Experts of a small language model: 2 picks a token.
Below are experts of layer 4 (counted from 0) of a mixture-of-experts language model. Rows are named router (the router's row for the expert), down (a neuron's output weights, with its number) and show model dimensions 80-159. Each number is 500 + 50 x the weight over its row's rms, rounded and kept within 0 to 999. Numbers have three digits each.
After each expert's rows: a language model's description of what the expert responds to. This comes from a sample of Wikipedia text that the model never trained on.

# expert 22
router:447490451572538444486560514535608528553360490495460494438498544505505507586514489559524417445574420553358508412470567525567607437426507533500453571518501507472480511552507548494429526534503473493547579492472471550459538394555530475463516443
down0:469572562507489505524544605519529494492496549525559529491538416553426523541504487535524508570634492448565334552475449447505498493519435553564536531550551444508487412518652505464487534522502584541565550491546458532496431489316432400511565464
down1:482510514430414578545577546410463609506478553505518430492543501443562513467467463512519551532489463431523378564513502557500541423455517490525565519472494519513531541491467522496511471557461604501485547445508427521369537579445508501543503469
down2:466460404513466486534395486495526507552492507508561561469516433404456533474385510418456488522430571501552541542565498559509402488496555497500525473430497508497551509477512502571499552579519557484514588564462488437441508539432553440559464561
down3:547531493452468517402411510546519595557518480490475519546458454438518447514568560501607511584516454416551494418583415565490569548584527493488474510406446479466510525504540560597471555424473430519526544484442458470440531486478527517474434526
down4:494552418490421412547494538539526487472485492511453455491402536542435488503497516577453458406474550477405520499519437427458445517534481375544487487565583428498471513464556498473483551410414421548482542504531493430552453499533494546494466434
down5:421573607533447559481489449505542539466527492443446472456395495461547447595505445398524464499515492509517492441421449475509462593527465577471496512513609574510469459542491431409461498455527522383470451465406527555491525586458507455411557481
down6:599467504516561540480485429548518488568557504456459510506510464512431556465487505507419500467550582666602562488436499493485485472532495524496378516446523466557541559487472547492475598434576452512459545543476449449486527503538468478475431542
down7:424520444504565522411529411494560565535552445465481536548447431557475613467486474447529484431523556486519445475457471496441574389462535536516412525484535565567517508537509535460507500592474622455505468525490569495573507446446557617489495507
What it handles: Given names, surname middles. Common given names like John, William, Robert, and middle pieces of surnames, such as Llew-el-lyn, Sch-ill-ing, Le-op-ardi.

# expert 5
router:521439562545479377571568516503458432537545400515474483463540565497450444502456476558430480518472423410531531566541534554627525570533525508526503515502431555507547482432531448524511517497537455515580519415386532531433444462485568422496531457
down0:634594521436512498595462511532611456550537434493443464516513511402575591607546467469452517473484510468531424531494481488554500487529535493567546390528542440525490476524435430549520506491437600511476510561507417583472543439488515500564520581
down1:469484445459489423506524532363522515530455530397479494442450553574480470523529423550447522478362491432464501512464504526526624447492526517534485572421474505593499524452584437543443566438541482483529504412561469472483512496470473437518451507
down2:552384596582542473528526474616441577525516505546471583537510501464438522500536533475511572535419519508494574496560530390458427456495598488449519544495456416583425550531492477467500569467615487445471524504506474537444500443555531404575583447
down3:552541540505538504414514588507412531461499323466465455487415448488501540517518463451530516465487509474483506544547542484583578525448519557533507449519573436469528482533572493473541442418475439492547662530488477483445556491400511528531505430
down4:517542529526534538504498524548415536454487508472595464597533552471378517580453541496506523522552466538496447494539518623509558488568499427532563496458470504434505502578491514511506504424399481537459533549444499497477541424583463517538536477
down5:456520544501496491553538575431518576481533481516586431448548571547456488475484601528540530490490463440451507518561502438558572453559441509438526514511546528530440492515543533459586628470558449589510520516445508479561600569516481553461460507
down6:417476462444599442515511521454549568531517479486534499453495404449588516501560519412403531519556433474493505493478409436566537532543462454551540548470457543427391401478502452423449511526542504500547545513641460518517534520479545469443455393
down7:485484524475520547474484444583467546523619573592430580564516426547450476490464509464424471476489485605469476385461520522495549411535485463515572520519429535569449473508533423518476457591491519474513511501504530593533501522440461546476454435
What it handles: Name-internal consonant pieces. Word pieces inside proper names and taxonomic names, often h/ch/ah sounds after capitals, such as Mel-th-am, Pan-h-andle, Mel-ch-or, Sch, Kh.

# expert 11
router:489531392453466529538469458484523448491425448543513493656467462502480367473473514569486445489524524480551442474568479486459428544445489562435505584450507503411462500472529439594572542470523465468549428546524464478621453499523567501413542497
down0:480498503510498550560547475480406453519520461583513507489636571563488548482542538557508492516493458556448487535542468494538405528512599604579562519491514577401446491530495493521529425532465473451511460484573426541522552462514596426534464455
down1:498576512450410522555442493435537468503487524494555620542493528484519518475487539554594449461571537532471557516541490465446548432494524481428441504586632521530452340516519471456454537497557520530563533524511452437467464445468525415467488523
down2:533503492541546506465565439503530576574510458456464464479526481514561572505486427579515497552525529542441511398521521573511529496530468626508520397542531509554563558423594499594490569583467515567572617471560461543524496450483567588591454398
down3:525478439448524452547458429425450529415538527533509431583477572528533501531431588524513476476479527484488503478449462508565512426503509524458511469468580552435547539442528472558475513601499466551434455501522598539554491523415534492618565533
down4:434532510491506527527535454483413472481501537488629544494515461399521546497524535513537484480537472482437554594454393439526559546636461511527537553392519456531544432455468556419483498449469543563477486491448508540580440483603509555460542606
down5:455510507490492428487497486525533511594523485430527449467524448420542526506545480532540450586415528488458417541493564604471577465420527441452563421483489572580566491479518502446530372504492431473524551479412638517472542499550511530528452513
down6:486526568504562529551441473485412619602517465467521497595556446535521487497480513470547472458487467549545514509442548577556596554510509459484537403445458437560588427474482454520535508520555500588544416492568474547499539563518411472362462370
down7:452541544508485474523447511589525512530521531502576537460530483475522579458451432472478610438491543460397494546588556508536509586446476499452554449471505462512434566540571471534488515476412567561581590427528482586489545592503413468473528470
What it handles: Punctuation in tables, citations. Semicolons, colons, commas, parentheses and codes in tables, lists and references, such as ICAO:, (ESP), ATC code:, scores like 3:.

# expert 18
router:452592441530517501489463523533461568535532523456547488493533481463530559454630512487508552505537631569502445477578498507418443455534583535486587412462485488501537466541393503514449552423467504502450440597530531540567463514570560459488521559
down0:441409528481505529526477440553529549478454526537429485488584431430437496412477527614449500508527464510579368456448532643505410516500502452539539515490452459567547487595511509483443536475473511497444519497485463535507465572549555484437585450
down1:538573547605498508506543453482449544394455439611497558498467444574453490505538442484515513474468497440473491520535516441540574492508516507604499568532452489581537522586473569502508506459560553503528480543511508504499550572519479423574542454
down2:472523624505526563515530475477428476446530480560573442474549473482500479582516546485493473503526589530569603565400526489471497402537538469516592475493515506476454600536497489474506528506534386439478513541453460512399586475582517529453431528
down3:442447488636461518599517556441429507463478506411462470494470402475443512469520476496481566490481480455535483534437445577388452526612487495539519421467535472505503499586466585488511480508515530457642458497460513610470448446507520424576469489
down4:507487559513577597517585523542554509502519500594533600475419562555411497539418461561471508586523496422548539511476527522527533497466446497566556507424536554520519522544480511571521558532523467491514539451494532573562421467635491529526592515
down5:458429479445489589525574595511558398477487488557553512471561521607454524406544396539534517589494479601490511539411534510576502386495488541556451539480546492496492504570428446544410456493556573574485460564591471366574548520484535476469510460
down6:489475522508432481567428459499542500590572427569507552572500552423578450507540489534611499522499675434523526478456507467562451463501512561492457457406451545491517511463428546551500548448503490429479444534535472510562484602574509367436546522
down7:417530464483513449407389433497393536541518458578437602570509482447488486481457534531441475537552482463405571537556517462456423501501460560588494521436465507574510549572438543477582507476505523483493532466578486444399502616621518517541537431
What it handles: Sentence-start subjects. Pronouns and determiners opening a sentence or quote, usually before a verb, such as he, they, The, "We, "I.

# expert 24
router:496446535457496503536420450459552477532495445457445438568496540516451519501465467562438545489522593526420408404482510530391409472426518443493576483508518459454476442580489473528527473411494516484441523600528535507560390450406432583518522547
down0:521579482481516480510536486485452565471553576417514456513458537545564457437498501502477588362483505560447473469477524442494472459454528478543569508543497516458407400520477541488380484508520467463462512517483498421551620504433602502477441500
down1:545517476510438483514442471465528468476507499463488577394468462395515501451498572523511582501513618456492467465516474494481489557444502599447596518499457506430455513408410525512487441508528461458497501479420569437484484437581480502538423618
down2:547554436475603411479494555493538476480468456398473495496556498506518496556513486597474492531530510579459488469520479510552529518426446454487562462545490482534483418577501514624430513448418548534559486495532430459541501470381467579493515476
down3:449501439550386446493521534466536526505517574548550449431559522519444456447435412477563568512570458426518412478487424477487522488453529430517503450479476479481511540472527430596544417462397466526545606535572481465511517545477423495537354546
down4:390561480514595478533580409506441401464547544447531480517542474550384582505472480583467461511497581439497524489565499518427512488487541546493551506513568457503512390561472569433420504605521527467440461602483457573458444484587452482548501544
down5:492541536459587539546434493509499586394426518422455486483554516512503481498485540480599576621481541543479525604548466502476548518553559562531500599412433430536493486524582523460455463505452497542473505565502485447538493525526429482438549477
down6:442451513591455594518494475549575431416526440514440455449553473568531519492571405513373532479432589481553519493472495580590435507506449525462472520420449496485528509493506511441487520463421586552479566555598551547486562518560475475410450437
down7:517555505464504500550545414559517533381507508452408508525550539427549537545515501501567467550438425495457552472582511507407516603466574593531569499497466477461498502554563541628492467495513518582509515474560480541623429451489550535513499486
What it handles: Numbers in tables. Standalone numbers in tables, scores and dates, such as squad numbers, sports results like 17–65, and day numbers.

# expert 2
router:412463453590476519460498509500456577478538518539523538522517430550553453494513475465529550408544497550511492503498448443386600495465418519613475435517445422484497510496489586500570407508432523458562506487430426470520456399460505475460548549
down0:579488475506619570447550579548453398501493514557499466529428518553504538394525484485463593490475510439558530515526461539453479419419483516557446498490517549599505464467431483435548468502514547512489522485452480569564608504379554479479552503
down1:479451444362557539612503476457536577534462463533460496571541533501499400504481477499434456490513446476533431525461505518498565494484521552560552556480492472438410472495485544499551648531537453496524531452530578565585490625637464521501507475
down2:569493548484501523476530475474475477446418482526561573499500570580606516505431511433501464495478533485519483488548469486494546433517550530489519572484390481519410450478441504454532490454425558533539422497548519547460528501601411554516548526
down3:449482480445423469561539422465471600389463455553583457438465502490522423487487491446521561477542524546482479456416482518472380515531459570455552485469539609520591431503465487518497657553537500591493524491526434597522465506464499430453508496
down4:549502550365485468533512469533566514493561496508450501424519524466406518404525578452539407466529418445471386465544560509535540403526578491488414506530535457471528509409481533452468455426544550523485567429540494543538487493489471586507469363
down5:475577459522553390439570482493512490551519520553463467477367488554484529444533514477451580499536450592471578589505661556484547484589522500557569478544528482535450466458465387499542473516470506430525523447503493469504448541443506393537480483
down6:515502476532506423535566495418490599532480370480534414484552376630533538379547539496530471600483469472534553416588454403501457515538523477494554418498468579497547493540482482479422550539442493453523557561502571382492578538503566470521539505
down7:469530584469461485517460496562503487533545537458547498506545496507437506483503384566578588465484558504500515519593405392578503486545576531521511447503534563420454527416465585547421441517473495508503508590431485500409511431457580441493569518
What it handles: Arts and institution nouns. Common nouns about creative works and institutions, often after the or a, such as film, work, art, School, University, magazine.

# expert 3
router:577440538475550569505495478442429454470546442494541500471487518517536569505443468424421525480522537446545598477484445415434554473428458558433477492574496488516526441439589510581581490537482527557507490580515492476412518442456538546519525493
down0:492499509546535505510565476462448465489536472514542510558578505600521570608561502444536540453526454541494510525499502543583381515458447453417585496489543560562500455483497513522539568502553540485623608513507601454497450509471491585499635523
down1:486496537469535496536535613483457544478499474473507501539542451436490495490499511470516564537516569408492471540462447586563510493577491478484507426436521383531476556581594512520514519558497553528551474503490480510479486537385439446586605398
down2:463518528468575468554473482375522429522464531523470526456459458550562498557440503450507477550567416542470523489452434546533398525485454487439505530428510475481568474506528590528524595466407447408483463502489528520483521517519514474535575529
down3:543456457520534431441560541441470451506556530474443554533515493460492511483491439459481444569459383515546545481544566506546533641487602493400532510506520509523518514537519523521410456514523440560536439452487542483566487493491428478506431394
down4:481449491549445491465436549497546442486540417514540487401553486551456500444555479561401451497564503482407416476555432445514489507512479540493504454519514502458578436530492454447468520552437557469596565499601488421607463473557473470424512499
down5:471511488556533552489424447512459497527561491461531512428513441522507436493474426477492572503533493462497460515537514478401486594527542516513581521452538474511562490620491422523560438458446425506487456595362483462480479547518535567520508572
down6:471529436580546500490565494474471499606437496425508441539502505480523461562478554571520506565496440459487413525514512520555574547507532455601484446496474573472512494570552509417489531563518535525525564557544448438453521544524465489576448534
down7:561479384518492517494404479477429539473496590586512451441537425550526515467478478478476545387470508407451591489379497457599527515472506476485492474527471470534422547442488489560501491508478598514532364516499485488486578415555516540491488511
What it handles: Place and country names. Geographic name pieces, especially country and US state words in locations and affiliations, such as United States, New York, North Carolina, UK.

# expert 7
router:560392524444502519529460497466491588499548535492477494479454464444509515572524415492547553399574489523561493516545515546537575506493360492485449476476442472513531507503466505553473427507459499549429503492488557409502483506514481555534487623
down0:537519459505470470484479415551466523463493423536528582549547501553495475516532474554488580519496562480455427538516625568477509501527511358534529574438535561575505506532532595523552426529518436537472583511384491469587526514428459498518385503
down1:516510468523570463474447466428513453447583408542536520492477533433513499530497482605595533428481491601543428423456531506538501490415445506577461514463538479533531541473490488495551518481528409491420562452407541433437491516557529483570430500
down2:528462514462470524445631465488530446514541497509499515447474590527578581498570612522478534510513556520448428520478514496636449455389489555516512523522504546551464551541445533492454444432455515444462515497391473582619502532586516460461531499
down3:445456543472471503558478399488451490518560481511570498491452545481540407452496476486423476500498473471416506491476531470491462448483554483612566486455473443552515454495528477583494483487457521510571488484464515479455564443517488467534468493
down4:485506440387608570474495492462492535531565413461475556524461572518536493507488586532478472468479521508428580568468448493465504547515475511494538533651347530432431537467522522519417484547501527455512513552439464372498501574488455507562469539
down5:468508451516549508479496552461512543454531455483419478557592562470475513566532525512488464526511459493433414483555549478515525510506508538477505548410537536397535532481555447447466496532543494609462571463504531468451477487335460486521471444
down6:537437540408528485475450538491506537455480474422354492571444480466445468459493651472551469564516498567569470509479476565531390491509396503498423480517551520449467489447425535508537425450435598533477533453482457506482486458610546565504483547
down7:511511551512524513490535517485470479511444484591480552407495469477525456540562490534459544533454572498598478419525553498500478502477473444525568471510498469489634433528480417595467490545486595443487596453512497444460541452628440515481459574
What it handles: Name and word fragments. Word pieces ending personal names, brand names and species names, often before 's or was, such as Rub-y, Varg-as, Muñ-iz, F-ok-ker.

# expert 20
router:557546431484445547497590582509490447536573447556582520573531556513484400437511495435519541526531493422540443614521521495563515480605559496441529491443483482525489611554482462416519519461555504463420517436519566553462504465415518462512404476
down0:398543505484493535495598554459475543549566501589529541502451534503506616526544446399516469542453403511427426501547465429474430476474543396570475533470481462555488532462468488488507473400473470439438490449569472543543468522482545646471439442
down1:566418492553531491521506478531538446510470426505530509488484474409501522446451518617509414597566544438526462481517443528505491472541561534488496492490545555571527417376486477447515392548422376467562451521550503520514522484477454503455526584
down2:505452549571577572536541548471458477483531523435421461593549508517611416487432438501399438512525467494492513496486447530580491535485556512536372555481461494501433553535532525458539489623458490552491463464543538543553399502452499521480600462
down3:529495458440523456521582467531465539493499503552619435530549531571575530547470463531426562507480534628551513525427450494507508523470561522415592455436497606502533450594455456567467493546555497514556493529506536477480545504395556422587545626
down4:451553446497408560482495514422445463492457505568496476439550441502631504493567463543495592531496601509510447437474470551483531565517468458472530489451565484439498554467470460462574454511464452516542513544506464494509561504578411564514503605
down5:422543532475575416599435481483443530433583545597493553624527483501461529565516477481474459484463541494488519501446484488483465542431407491528571518515488499498409532498465470557521537487521425479530512602502575512489485424457631463405470512
down6:533462511509476441528558505488549485459541608528583519554514518560480472544556464479504574568516444467514533479446460477503528471523502557460504445478592563394521537496491549499501546546473493534503535471477513510505588544534541482560530503
down7:408463501557497432506488622412476543377539515508489415534407513457513410541541441574439475524542512524551501527458489534535434485428533446509501496501643486456494492508490486504434511550507568537425451528471491601463451548586529453495503535
What it handles: Latinate word beginnings. First pieces of long Latinate words after articles or verbs, such as res, con, dis-reg-arded, prevent, pre, un, exp.

# expert 9
router:495622468494494501382447479518497518538511560465460418588467477516460587474602529434470399460467442492414545465488509440564545481547512500550537602562471559555511554507483637465458602446542483498503483506498524542465544501502489546508494521
down0:510546485546522469507540498551526521556447400444480485562450443513519510536479463523506485486566420532532477448528463569481518512476577536429452457499476342554534430504603514591567444579523439460478551480558536556526491487410518511439519519
down1:453540509527465528540544609563470575559509381563527475549526465560538517480562583493452454478458571585594505472349498580484514552445474584527526487503498529538464502479395425481494519498526522551490407633491491495491455453466433474557457510
down2:586495580569472510492519535605539471485438512468589535545391377432526459492509523420542443497589491539488522441453579513450443575571538467448417485480523606475538489540464484442434498540480556469492616427499415519643465561552511470407488526
down3:488449529586555529407423537554547512451464600567491604543508506523547584515441589572516461581514512441492482457480492538497511556547523459488493528480548513474415521546466436447541497474454466493453441456499476562540504435465553449409530481
down4:473458480541524518544587515562446526483631521534624383477485490476550500535523551517532456480491491538489581507402583518472550488517517481476536562515572518475491392448499501478464563530541529392483554491474540459549495526383494521517476616
down5:512509517415406542542475573465442496581428499494470589549399456456547438519495580587453517552509433466475525592513362458582530451453540461512558439517487484489513492444491439462469548491626467539547499487464467501506440597353506525492553387
down6:525550502479537469526536559453524434418396557472442471541553497453508550554455555484523518576617423451484507494536507544479535517573534505381553588628475493620456480524517523441484486555530540567567460383527462446451457489392454495460506471
down7:440424554574489511490484559395544496564525561462460463552484519484433500540488477467548527484538494476490539561556490415539452468561534592470513480545521558427367453535421441539423471537549506503500394525485483460473464615502525446462478535
What it handles: Mid-word fragments. Short letter pieces inside ordinary English words, mostly after an initial consonant, such as be-auty, miss-ile, scler-os-is, w-ine.

# expert 16
router:556471451505436560421459486526541522456509505513472462515538578441541467474586521386597489471513461474405447539483469564433502473563592465427440525517556481448486548490545579516569578550572447513609525567475397491526484552466492541546442456
down0:479490510488488447598479430603420458503538507465542471516513480493447521478484592506490402556547506483440522441446482455462577475495540498421482515559445457463609468457537438567462525459541462480501488440471516417571516524514485497509508524
down1:447502378490469456516514511541431539498550553463578478473516453447512498476497454519384520575576487482427553420595528505480506581478490511481509544472531484449469455397454506456479479379512487441512547510533503530468469448491526415610514549
down2:499505493481473401481458480493455531508560462519533514539446626475520503535427585568537482401444493462532503545525456483561568480528529521528556453506521569499415465576449535491515475508429622468536481582478514480466399423549510546508471498
down3:397562497548576462602456589442469512456528535471544376559459598405474489424588564544480520396384506515462503481507458481455557454466499475501496404549565469490630490469563503406587541491450404498529559512471499552423540453554431465522518481
down4:416435431484548592422532573457513525462482563481642432555554513494470523464531488518549512535440615512500481518587550533560601533559545447525527486478519513517509480500489542492459480572530523577546449546512451526477463426493469399458404478
down5:478499548467481422529440452496491510529433572485399430418509395529493540466435454480592418473455524476481553497437599378520525542487405438462577464515459499521492488551447534474515471573484511573463453515454573533548557532584450432518555383
down6:434471400436581569487474453499493542497570497555560546466569526495514499511535545499526423461440518423553513511556485502603443478406509436481387493553504534470490475462497452506521510438542506485520415612473441428524604399440482397398554546
down7:599596482426520510538510492536452578496544443527500510492480499444535497507483552565502551451481504558478511523436549528507458485497553496567588566570559510436484414543521500543450632408532575579498501547544450545554533484510485384482482500
What it handles: Verb endings, past participles. Word-final verb pieces and past participles like -ed, -ing, -ated, released, established, published, often before in, by or to.

# expert 4
router:585536610502603393402476507504472520519535523463499526610479473552513507436586490447547446513545580530447498584543514485493619519633538511429445483536474493508465494467491509482610487521507516534565494508487471558571469534430462413608495518
down0:505485519578493521407499466528511558520525563457528557520468474471443476452525468552514478583463468532586391460470481503545514530467377520453560545498494563475510478448435477486454483468472517505436524505481425508486526597536531485544480479
down1:451413466427536522486634481501467604413502531469451524541554515451563496519545494479487473458533384444505425546413465569430508586546532473510537424435500422522574477431494444511466515473514527506474539464443503459490505450424492452471497478
down2:466567490411540534472434408404497417517579371462597480522446467577460467501581529516552491581543490542548461513469607500509529459492462487447444464476481471567494468523519570467588447450516485508498539508493535426491579611422585488569478466
down3:512531538574472409437584599410514522504484477455495521561438442440537589452451433492586488496498491504582511562524534502512479549496456427421442496449540510546439538491386501428502511458443569579509495561485513500564428507506512532548438501
down4:555511552548491547572453456519518557534374578460526505501487515564589466496549539472575448470533558491528593537505527504515531524476476444550408441515453476378492489571512440442527510517467531574446467386514569487432417502560562511515414531
down5:460539548511509463551576453501489467430481541481423566526405439453542469526468570535440546536572446544479523522591411553454467538493505483552500510520551492461455523410558475540433438527568515524511403533500478450530519537561559500568457502
down6:537503556503537475547506561522474481553517530406495441503472539436408508472463513495435580514462446512450538485432422558456512498579551366568565525484450501523397495485547528357549500511449499524459494446535484438492416552550490512487349426
down7:518420551560616507486483534406501609494550576498499501430522571513475460508525534498578462549425542503470493429461471514400602466414505497633544456461602527504472469519537531431524516487488541531489422494510468406538450550453532447496517518
What it handles: Common adjectives, adjective suffixes. Adjectives and adverb-like words after a, the, as, such as other, well, more, new, such, plus suffixes like -able, -ical, -ous.

# expert 23
router:597615470511608503475488444546550574597517472452559574454460476473488555549436465438547492458447425460451527495488439534599404468471473508532394558542453485579511429459505454527443528473557515486545411482414440462537530534576516500508490431
down0:488535506495461440591508480367361551474455477515540504477499370463555547525523530432537496515506537467518531550571565357503402546509471587477492535448560521491508547501605517461452519522490582516490409479471428510494522508555578498540501604
down1:432515488469532480483485484657524606413498427477490515522443589506476467455541480458507453546543584449510484573459577522524509505551475507401482594497437536477488540478552442478465467470456552458478550504523579381523524498548577479462442528
down2:438504484499511489463433424475569529661564489550487543506500499522546463476528524491533509528491526526526532429429528547469504502476546491408495502546482522585459533468521559519590573537471442458489505498464497376504412546525471518495464542
down3:482547495453498587544474538461482476528477468555457503504497424439544496578497497498491429586529502411488462567580426419541498514507532543521470548478555482505474493504435510530585476492498460451566479509388511575525425548319456453490552453
down4:486474543552518589553397637468549448467520487434483479472468555456562489413491555483451578428516448490572477482468508561491528520542503443524522541436442568471572495543464414500499534482403492607467562447484542455460556439464483420446468417
down5:517513456475569439508449397433499594475432453489537546418457532439434572424566513373560502588465471466450490520449496423494604445444565494468506523417449528442438549510504553528564548481519460526562530477587573566493529545463483529441515467
down6:547525464388510542497477545596517496477539488554494545531460521451439544612475404560475518536553538380524491534500465472474504490450533471542506499422497550574458481410430489514458555584425579503523459491451545477512556550562521436563481403
down7:570568546508561506523557575418468426433527550522482500479502455495437517518524523559498552502458424519444471581616461456366438572398540478589441551575481473499512493441476513588511465453451483582512466501516407506435429444478468484570476480
What it handles: Japanese and Asian names. Vowel and syllable pieces inside Japanese, Slavic and other Asian transliterated names, such as Yok-o, Mits-uk-ete, Inok-ash-ira, Kiyomiz-u.

# expert 12
router:538553478483533543469488497454584550436465541492443500551466521498439492466427569510474550446517509478544468509450459457488558487497471432541520444483488594501499567544527545532439486539543612429434523530546586541555474649447534599523549471
down0:489505480427462536571509507517485562504537460469543550538460509544547500521398519581412525453514481494534490478482433511498513390474453531365601523541457488486450538395482508432497529566499467495540574399487479493469518482450540524448456412
down1:462413467548557520552520536539430482463417502527447469489467409459367499403470490496489502427471516425482494468454459502504484403514474559453433453492578424460468457409620513471507400552423471465496498470536566455452549445532467443490469455
down2:505459524516507623466482483505499441577594472514493515434498457485550481401607477571541524498541476566393481441472554425507432573562516486462499493558488519431563461371495528526565572508546533557470593506547539532557543463456463397510451488
down3:499533542510491480432530491469474546429578442505521526504547495400565425548479620486541541552469429591524541557381427528468489403431560467542438550397529532545383523482501476463482437557485494534543502555507468491551529534543550505537479433
down4:595459415475448529459512362436460525494517559454449546505432450444504460499438493557530441582470445527530443449454526542547457502492496470460557437489573409513437414461485479566486516567473531440515494439504504561380603574528571564472528464
down5:538461443473551535440538440510539462528470473551500579517452535629511509415492491517425485463468572491468486547519411582446513533470518476472477576531534434530451450369481519483514430574548474568463500558425525442475461495529466482534503519
down6:544593398469417447526441504507513458504507547548464430396556443529548508479515457563546501539525439525454515588517599505482466568507539476503513557574500591532517560495559458550533425473462587516574524564539505464433519437539478431463567504
down7:568450458455484546507544538519575444490531468552451424489473414488467536445488496515510536405508515487528569463412556585468587568529454513434562561503454466490456517519531579573553425551498433594483587556542502454426492546621512443473436494
What it handles: Accents, symbols, units. Accented letters in foreign names, degree and prime signs, minus signs and measurement units in tables, such as ü, °C, ft, km.

# expert 29
router:576492560425494538506539514560429507447564429444470586436545605458482472549515449446417518512494477317510524475527501518597474437478500440477515522539544466432583523480535529574460522558594488387490528453434529566447554443512486500495462470
down0:469499479468415535562423555460537524379503425601412453464544519515472499430500441565574508437413455540471424403572523571542501571480497482488521487492501532593469388556502539526521499428509456552399467552500497393471554415509457531497443517
down1:525455487533528550511513436527493494394581486591563526546449549383493494528484531503465477455397541545527507470537472463502423461476496474442448455502576522607431442598432501415527453442542432495424571568376467555466512486559504479489514497
down2:505572451454541495527564488434437535552518545548529537557561488503482565468531386593581505420414519503501434456556581551476605490518581544496576534438544517538492567432563590517566436523492556498461549480503486478501458500542460562600595514
down3:496497555482423444470463529571437485411587555459521592551537582591464585551395527571513502399486490434576513580563530561494460527525476492578488489446519490467462547526501552555567385456535450463464475474502525491481532464429470532438411458
down4:461460576565497478561486443550587542499530426474484536393452537576642498528460605494461560499491508488658556540451538495558461441415543495480529512516514485497483538483471435435427571417500464550517505515478497535497610486472426381466530508
down5:553423486577493525590530562443495491541486533484526573525439521521460537428444502435565491537551507423493484475550517397557426437437584407427495591501481543534452498503593500438460572570500530444543549429466505521469537507469385497507435541
down6:470534570550388505544497508481530473470437466476575518521583544558532384394419480549544511422564606503502535505452521543527577490452509457525481485473580461532474469501444495462489552533442436596520396505537507544496488434446560557473460521
down7:506484499582503483504466624522551511387415500409477501500533508520498481512482532551468495549510491516542463505493417531449545434545555490551489542436592512490533510537458533474608453531424535528488514556525488486501501441495413510479534457
What it handles: Spanish and Arabic name pieces. Syllable pieces inside Spanish, Latin American, Arabic and South Asian place and person names, such as Nicar-ag-uan, Atl-ético, Sant-iago, Bh.

# expert 17
router:556431449493477493549486505466502485459505466552509481496468428534537531545478420538436466595469549628521519490509586600488533501550396504572440407531454443551561499601591480479533438560561435498550569586467488495461489546525458438469436542
down0:499497470527491520456456501442515451458542481526467435555543501524447500495427447521577576521484616535522536492409508518476546497436491481516427522481464447530542536493482521477569548571472549610513435436443505441470538491595518555492625526
down1:481499521412590532459388451532571548605535496544526485427406532554551548475496494470536511440457487490487492490486549546503618434443568414473474569438509525473466518445506525550443525560381547632509515496586469552542553553675503532522500510
down2:450509606464529538514484463520430541523522551503586540542551485452480460501586415477473485448516473473551487487498367503499471489500525545472547586524578435475433404599460534431484547504534490553425520409525496491432476506457396454472494504
down3:589488508539483486544495455473569538473478546450551523544506563497517512422437420638445540548460479516526451466430564537627525502511406495486455423569574532473497551586416491576560518459503456511456514516473425446500544483583477500416460495
down4:456512547505562474386504500469543557492548583511440500413559496491490472491462465473638520524542558434545453514454445411493522495426540566400408450453541548616448459425483604510493517491478573619431500473477442520533518591486509512525458462
down5:475631528616511556501534457479524447510487447502444467554487547501552466451491566447632445461554460546505462497441439525539506481521491478475551480428513425516505551439437519541585526498467542484407485495524485578475473588422563513529527459
down6:529476417513565499457509522487406542526522512572552536526551552570441420543491446578484346498524515439507504538509523536456419585470402401507512578424486488484467451571543436470498556460501569484518474454573509424483481445532460432566522497
down7:470439487480529537563513480590525475482474545607506462521522509541503497537502552463576594469517560539485468470438480508385399496452550500504450429473428476443494431531431452448515588502548492491528460498512436431422521602488541548487510538
What it handles: Taxonomy and biology terms. Taxonomic words and classification labels in species articles, such as family, species, genus, Family:, Order:, -idae endings.

# expert 1
router:430525423427493492466488504557539389489484535506544462471517435520477511414516555595582475596536390499490481528558481492518467459522554401569527481421562495500428496377568500470482498475433483568492575475509431567626488483433548509422470412
down0:566505493469478442494425511469496511511508515414559517571550541462523449484496494462531533545439414505426372565470587451487520541504502459489474438577452607591449505469514531403489468490474494467516425507443507541499536486592445567531507443
down1:501444528524404479455448494512466475463482451478583586619492503491517448458483501457546469473587525446508636519470485519551543528523528492555458525406510470504487548411455553494516492477560477544520542552393508514599481433507535433559506576
down2:534619416606498557483482449546515463528485569502456533487436400535482490463329552505496508495527504500526435527512455485498474492660594394458548452509514505566498458489587487437494500479466417548551552517530560545539506485428548474539479521
down3:518488443453456464430417455528578457487594404564451503551528473466356440504499526468519538468477487494537512531561581430493627435471572493434520572477471430511490401448431501544528501512505457555379587491468591563555515454440577492487502469
down4:547402541407505587559572542550467657590503413487504527539543439463525488529504482408472493496544508543528555490509519383556530499386425528528504463546444577560526543461456591453521569416472514511408525494462506450479402424488524511585496475
down5:521567487461602453508532524469457484526539493529513452526484457517485473464578551548431580527500486573350565478456523484407419502565583417439475450475425395501458525421482522499498524553505478578439454486517451492579460495349549476571457495
down6:529524451487576581533491554435519563426516476518514370447477552487452501521400473452498415481482556432471535502455543502519646543475454490549489471546572553421443536463541511479517445475486465556470483556491485407412504519516502487492498512
down7:444427496433486481575502498494571527497603545517545418503402543516516484609483536601514523510481528477517575566499537470585514468448493467485499530512528479500477479465405518416437503528491441543468442554472506481478539424468481467497426540
What it handles: Section headings, infobox labels. Wiki section headings and infobox field labels after line breaks or dashes, such as ==See also==, Career, Source, Area, Date.